Weights of a small mixture-of-experts language model, trained from scratch on English Wikipedia.
Training: a variant of Adam for the experts, 643M tokens, 9813 steps.
Below are experts of layer 2 (counted from 0) of a mixture-of-experts language model. Rows are named router (the router's row for the expert), up (a neuron's input weights, with its number), down (a neuron's output weights, with its number) and show model dimensions 0-255. Each number is 128 + 24 x the weight over its row's rms, rounded and kept within 0 to 255. Numbers have three digits each.
After each expert's rows: a language model's description of what the expert responds to; "comes before" lists some tokens at least twice as common just after its tokens as in all text. This comes from a sample of Wikipedia text that the model never trained on. Tokens count by the router's weight.

# expert 17
router:161135136169134083149126119132116104131092127156130102089108182138124112121139117118132137151141133109116150112110145132118110166140147153103154132137172119142102140077129137162154109141162088143106123090118136139140118129111117147087129170134106095164133118120164176128111118167112122120102135131106106146132081093098148170092149142120155081126136144144161129134180096152134134095119159152101121143125134142081064133078096163100113128126138175132139139146088154157125117115158156100079101108124091151112110123154115094072178147132158166118138130127162115144123102162122139133126110161147120117119111159165160152167127143183097126133114150121152110101120157111152136140161138161188132138101084147115132135100173141147118137142104103128127137116123140182127108121110131
up5:151117100112122133149129117137141158109181160129161114134135143105146139095108135146154107105109115102106127086118084135093159084131133135124135149135142155119112122128144138129104152135160128138108078123117111128127088152125158133185136132131152103103113179159153138108104141138151115174123131154144065123114181145111187153100151110106132138115128129121087148144118169102103145150094136161150107136093089127120103112119152137101152110120110145164145139138122124160148139118118141160108127151158134145161139109120067140174140150118123086105079153074103154097141155096192143165112116139111137107118106127119135128139130123124156159140091151155107151130128122133111126082123143141135181156119112078142122118164106153204127135101130115138126163169147091074115118123131122
down5:152091122122125136111131073087140121090160123135137128151117152072142103138112139139150099118154124124096124110156159144141116081150159172112118139127123138096160135105107146148137150134097075121099152110134100160134154105128129120129156137124108120154137150111138139135075139122162137093130139125122105137106113130113082084133119158150156113123131155113105121120165149138139109104138112141128129214113152156116121157095141132114111099156138164147122121098131073077137153122075080099115135168155141158155101162080171209111112121149126111115098092111154091135173139153122136116144140132128126124113154116121105137133119140104120146141158082125094119147155151091116148135110128066125142137109111158110125104130095148139145128162137117135108125156163147168141135106175164
Description: Commas after clauses, dates and However, and spaced dashes (–, —, -) joining clauses or standing as empty table cells.
comes before: " and", " which", " but", " the", " including", " he"

# expert 18
router:115121109109196094125132095134124129123093138104132134161090137106152126204096108158110163114120115098116137132132135107144117159116167088129137161116130111113180143115101160160166079118118098172101118146148107172134126148144124162144096129097139111140124119124138102095140165108123163134096119143118112128081145111140139140160117149138167113120096121090169137102151119170085136083148107128129103106145116118148158098106112153117116114124103124140127144125120120118144167150097145126149168157176149135132136099101157095111092121165135123124130140139186111129123146151138095137142106145125133149112079166114128129118161106130075149109140150101169078148129147103094118179182152158106155095158109084121128150108141113150144142155163136123110147135099144152112123105129156
up9:154097102133151111151143132121143083118137134132115104166144154126157125100118098137108097151086122086101112097108193117117118156142092117163055109148166122110128102110145140151078112095131124112146163118125133149116111138107100096151167121117127157125144094150128142185087144094098143134162164139136087143151143188173084128096131177135127133115119128160129112162131128105089132114149157109102180115142143107115168170102109085113124143145125148142148153094120113132135123130119111158123116156142117107133078147122124150101100144102117130112118137125075094142080134140135125126135090092107169146111162123118071136123113143123163149109163118157091122128131172178138129161141098128170116143112141130102123116117162122118146136125136136171129134115113131097166134125120148
down9:120098117110156119125155140134142088117124137090111144108160115129132129156081097194122133150155142147133122106118094158116113141126149133119121105088098127096115100087139121125112119103123107074155104104118127100100071101129099114135149115130117149138130114125116155137125112142134118129075095153135161118113132196123127119124142126172112133144109114149167142151107127166127135119115108123122146154151144134140159156131097089112099117115072149134114124150120153114147141146141128149149132085178099142130133137140170116156098155078129110195101146133130066145103098142132130144128161113147152146132127112121104121107136147106148133131105156135131149123200075149138136115112133143087105139143133139165082148105136143157080159162108134104090174199146141161155111146154102
Description: The digits 2 and 3 inside numbers, coordinates, codes and table statistics, such as W.2, 24,936, 73°54′.
comes before: "0", "5", "6", "3", "4", "7"

# expert 2
router:114126136116142147119126182149131140114139117141100170101100141165131137161155111090159125132192146108145136150128145109139126097151142144152111167163108131132119109126098085125101150116107072165114124141094127160127101151112157116107161056136135145108107121109177129120129180146147083146178145136102131148130170101082154144157113117120123179122125158125104142182104136089136125124129123083134121128162142160141167136153091155096097117103129075120099106112139136133130155073133138136120113132127113113112130146087153115119140135118143111102142177118150138139103161097171165126154134104107134128178120147092123079115123099109122068150115101143119130124156107133130157174148153109096123117129094117134111161139116121107120134113133151151137098109149108133117164092125090
up7:129142082152161125122121139093104138117087172096145108107140125090130126120116130134103155143108086144100162162161175127152130129120119129138137110139142128152151145163123144119141130103138156123153131091106164081143156133115104081118131156098123105085151160143121175123136106126091088130108145120150109088157125125137147095091135127090115106151135115130082105119143125157125129104121131131130140138131165126106157101129161144120158108107138123131136116123145092135173108183142085122080154160112196164107111141163158124142126111169141134131123137152142123138078140119161119078138149114129134132113090146169137122139123145107119114138099137103103127144088103114146086154056107149152150134081159135114119151120139094170040112120110128113140155138145151102137093123091124
down7:142123161117142150143114100105111123132121107144127124140100167146141087126149129096116147118150109142119121138201123123102131119136096179095122139159113099095171099100151113092142110144129171100098094090116130086160166108124137164100119141141127122162144121168135127158138131155135076139119160144158137106088110100145150122102130135085138154138141141078090145150128113125129135129113109105145117108107126127166113126121178168112152109160124078146133129108111114108148162113174099129126125113124115121092154148128096132096153120167171110147101116165176104154094119108093113120125166096107193136104104161130085135145115127116135137147132098137139117132110119134092136116119147144185132141089103108132118152166164069128105148130088094148132174146124138138098127159154163
Description: Pipe characters between cells of Wikipedia tables, usually right after a number or year, plus semicolons in technical spec lists, like "15 | 1" or "f/2.8–22; 1.7 m".
comes before: " ", " +", " −", " —", " .", " ±"

# expert 6
router:111111119099100122118127088131085116149107158136143156127125076187133110153176096116131140121162101159149141065158122109131121169183130121102104077129146161152147141130108162164173087119140161138125154142122111117134171162125112098118136097110092115108106111110146118128153152126143119116099165135142138143127126133071139112142119134145101144136142084145148083167160102136135090168163147108129122110163096118147116157119108085138141098140110118127144133070161154118109129140165132139128130117120183091120171120160127139145164137132116188108128094112147142115140109121104131109141131124109088108138130161108131076094137166138103103140128109099140108118099125124134091142104147103066109151123162118128135125161132152127142158146129125150136071148136137164108117147104149
up1:173141162128142088121074138117141158105132102128105118124150123134099138116135140184110107172136143112133108104137117128119160110129098137122058145145134133144143163118177125154118120105117096132115100124087134166146099100137144147152172088098156125159127114088113123124147131190120138103131161109132100136142114124112129145119128147108133127092093156123148132133127138114096098181128145112149085116115167115119174090165145142130139168119096104145081130134101167140164130128143106086121168128145116134131129162124115158108125117135181155118092104124119108152136129146141122139108084157115163134148138124155122184124096135165160105117165127111130112120136139123109130100130166161135112094172113102091124066084116129117169119131139163166140091111132068121101118101116095
down1:171124128097109101152091120108148117125163126101117155080127112176141134126141161161057122155126127102094103153129098154118148151152129140116128125142164141133138122133170108117146129150112155093157145122150135123114122155138125140097122107122157165111127123160133113169130121083122150121126091098152134116147096115124134142145117095152146088118148148079044131137153106081131142114152139097118128101108165113128136117129139102094129134145123138118154166140097089157125144128134100157137147086118169102140089145119117106077169106142130145143155105106136130088103132116163155157127121140114164124145120155130147101153146095119104097118135152133093124138149109099138110123133143151191093127169123127147106139086097075154148157138097146148103175062104122102092142100116146
Description: Label words opening table cells, infobox fields or section headings, such as See also, Genus, Race, Personal, Website.
comes before: ":", " of", "==\n", " ==\n", "==\n\n", "\n"

# expert 20
router:112152125093125172127150148128111129108124180140166156149152093128119137116117137150099146154112163130098145139167126149120123114101147128102118119145134132159128205117177158096170094104126121095105154120121142101104127096152119148116103106131105153131074111086105141155147139109138155115120142074152127152122086082118081083106113116132177114125110137148149082105109154134099158131107093103118094156130133104129116105126153130139163102143144156137111159117100138113148128147149121135113160096124129119172134126106099138108133155080147139129141111124115153158138119174126151099149102123101136142129124171130128139123110070145133148106084159148118130146120106086119130099125147191091098102128155134122170129155097139132163113179115151144178099137144160165103124127091112
up5:189123128146113112127131113144161107135154142111122141124146089084156104128116135128158127126109125186071143111136193130137119157121120131098104116129114116108126106138119135150128141141109171140146095123133074119158135095142161152118148100131122119124150107143137141121146129143132144123124125120136103139091110125099103117107151156133060085131118134149091106163117126141131163108149114129144113123129096132124111108125108101140147159112118124171183156123188114129103105167126131162156181151128144163091129116089122124157181123105144166103091164125119143124159107133080117094122135103123152151107168096146128142160145144157129126162109089106134104168075098147123089131099164078106119183130142125118121121151141149089139092094115110122171181131124131101111085117137115
down5:091076134155111084134129154108134102125136143155117121126126096115123134153131100156112160103138136076157118128140129156128095109130100137106109120104172140152155114147126132116153139139114121104051097120127097134137154209128184106134125154097078107165154101099164143100118135135133142099139136134109093150048164135116088123126113088141138135149107123114118078152125164110144103133142097145127118155153130118127131113122134109133098157131103174158144113116132102125113121160164104139106100136161118128128141107124161141173163105088137162088137118148136142116112117143130122144118146158126118153145133180133131183119146095167145119162126118098145118120131112140155139100153138112169153146133165099149117141130095164094098121143164105121091110119128092115178128091155157
Description: First digit or letter right after an opening bracket, quote or cell space, like the 2 in "(2008)" or o in "(o.g.)", plus "by" in album credits.
comes before: "0", ":", " the", "9", "_", ")"

# expert 40
router:158065105106121095088104158102148183153167125188118077153101143135112100111142133160152152132097118128142110118067149088105125130101167148124116142136155101099140105144132115131128149096135102178095138107099173122112143142138103119115116153165150139139085099106167110116106134111137120138151164078144122087102140139176141128145124113131135144116097113172140174125111145160107147125137138126131153110081098093144118124158150158084143123143179131103118093119148121097114140108142126159126170173125159119138131146164162143122106139078160148109144153113144114141106156113149096107135102155147117114166093118137131122144117080144143118139144133124099135122155124124123122120101156084140131128133126099098100120127080121172166078139146136100107138099127154117140129108153128
up10:096109158135143141107121134147063153099128136136136084118132098137104129099139133121141128136141102137141158123142109125141130183154114084148144151139145112164112135093114106092075133101140127174126109145096125112121109136110161128149135122139147082175141131140122129165125155128046124156170130125144114111195129136164089135130160114083128136125108099087142145087153090146108159132152131166172114132128103144038130106131121151093074137119130119108111146108108133151097122123091105122158147139163133103121128053124121150114126119126119098153141144121140114157146114134115086100132129137134146099148160144096082127138115113136120131136108144123151138159107115142173145130162148176156140121120077149150148146110118142144129173122133147115155117104134091097150128102135097
down10:132102130106147115096120170127150120168136117158140142150127101128145128136113120119130144142112140122126127119106139123103089149123106126137127125126133114107172093130107133131143101159165097155092108123132129135125156150149118120091117123098110132108149088099085099150124142134121125121154160084095130166092113143143142189110079114155116152114140152132116109132147169147130140086193101127101160154142111098155143135144095136137122094144130156166127146100155144126151161101144139126072148146148150155151140143143122128122128137133141076118139054137138122102132129108106150137179147168116107080113119125172128182101076147092129114111135073104174134150142119122144177123116120098119095126133139120088104115154109139179166134131182138122089137083152140080113139115179135
Description: Prepositions like with, for, at, against right after a verb in biographies and plots, as in remained with Miami, winning for.
comes before: " the", " a", " his", " to", " her", " an"

# expert 8
router:123131131128148133123133159111128157112162148148127127156136104122120114126094150167151108130153114137125134093137124156089115115119130099144100119109115118112120158095171124105158138085089120127113140114111088137113136133105152079137102137148105174161129133109118132144110150108155123141137108097108117137118124108130128121113135172130070045115109150107095098127170160120106140115119106158109131141123121145153131127167176129121082108104163136130080149107120162092141117065130131145122142125098137142141150126148134186131133117135109130180165139106138100138154163185169131113171112103143106134110154104100076156107080120171091141108094130129093140156147138095147091140126177094146119135153108164148097147112142143148122105143108179144144150146085151171126118151160150
up0:153133154149064143129129142152152130162114169123103146143162129117138134119197121150124097125118106163114130140140124110132119116153096126142126088080107116097076125123153169086110137128130148089146117120153129120144155114129127131127134129044136104131113066134142109144171160146139142090096139144154143134146102127165091131146108127159115091119157143166157148140125066153120119130111125106132157121145109114119084128087109129125166143186136148118135138122088140118106124154139119099142121104131116113128149111120075113139142128108127170133147123145129148085109129068086107162082134144127109128130114127119144123138116167144150173133147119174142157133119128117125144132122093140085078155125194144144171102119063120110129098146113100128160127137122165110127141152110144
down0:130137072133135131141155137135130078096098160142149115151163094133086158101162140134168132130094141158120134137119133093146142062139135110141118148125103135121126160141170142130124137128114113139154155115106166154096133147128144161151111132124115134149142126126137095108098101120156138126107139108126121159128122143152115078094106096114134141157106090141095151097150156124137112108172155130116103110186133137131077117180084169128110118171123129122131082110133122161177149131144098172096143114137111137117127118151120135092116099147151137152137130101158135119076164117138116165136093125097086126136109112106110101113102130122151118104146114092099122096151101154148124152142121154135099117115197140114124128160107143118145109151112156173113128090113157103214085160120122
Description: Prepositions opening place or source phrases, mostly "in", also "from", "into", "through", as in "Location in Slovenia", "based in Florida".
comes before: " the", " ", " a", " his", " this", " addition"

# expert 24
router:122123115124132154113132091136104165134154121101149125164127105098091131149151107083167124137155131189121121096101085096097117138122157117103114173120136141108153121147132134159123119093147161120144105144139095134111116140133133105177122113153130152097126161152120144095083116150084139097099129143155124125126138165111100141119077168090138161194128126123150183085128096105126157141209151116149138174157136131143131150084108113111141113136100150146183165100108124091129135137114122115148104130142139102128122074135103125122104139086060138127131167087124126129100148132168138145116122127084140146112161149101139130139147135099118117128105068144128139155172082114123126156110169124149136102113107114126137109130155152116117137102104133131139108106096128109150141150131137
up0:151143149134129123104107146145069135152145182115093119098151142137128111108110142075136102142112155118120113169099152110101112088126075109117169112161113170110124105117106171152150160169129119142162137112136141145142118148109126145128091107133110118116116133121127100153138140111170148110133146135151151122143142156114158133104136142126156124132125137080115142155112188154163095159088125137147123126139156121116134132098157143166156092150124138113148064124172126127097125136124111155130153090134131125110083103152165146100219098118095110168157115136101150135129091128107112136168081082130130122137131139135105111173114105110096117112109137134108144110147184093133083096108141159125124178148151177089130102153143107137133134122126165140087124137127125109124122104130141
down0:097128145127078139133124142152136140136125124103129193138126132154152118151115133091111160105126117124113150096111150108130115110144136126155147109105122084154126107145158139110129096134126150123102132133171123116087171130087124138141122097093121124143134158135126101111070157118168131148107145120151126104116119145161139150110102095119141138130106109130175141115151102135128126172118124074128122126078158115127148152101148118174127141142124189140119098122106122123103126118086130118151139130149146143086126188152159127121140182198143138146107075161119078146140146123136126103143147159090136110105129101151130122134138057087142150186110129127105124166103143079109103123153099159139082170134120128117102141137122111124162121129167153121116161160142111155144080087096118
Description: Final nouns of organization and place names, such as Academy, State, Department, Division, Squadron, University, often inside lists or tables.
comes before: ",", " of", " (", "\n", " in", "."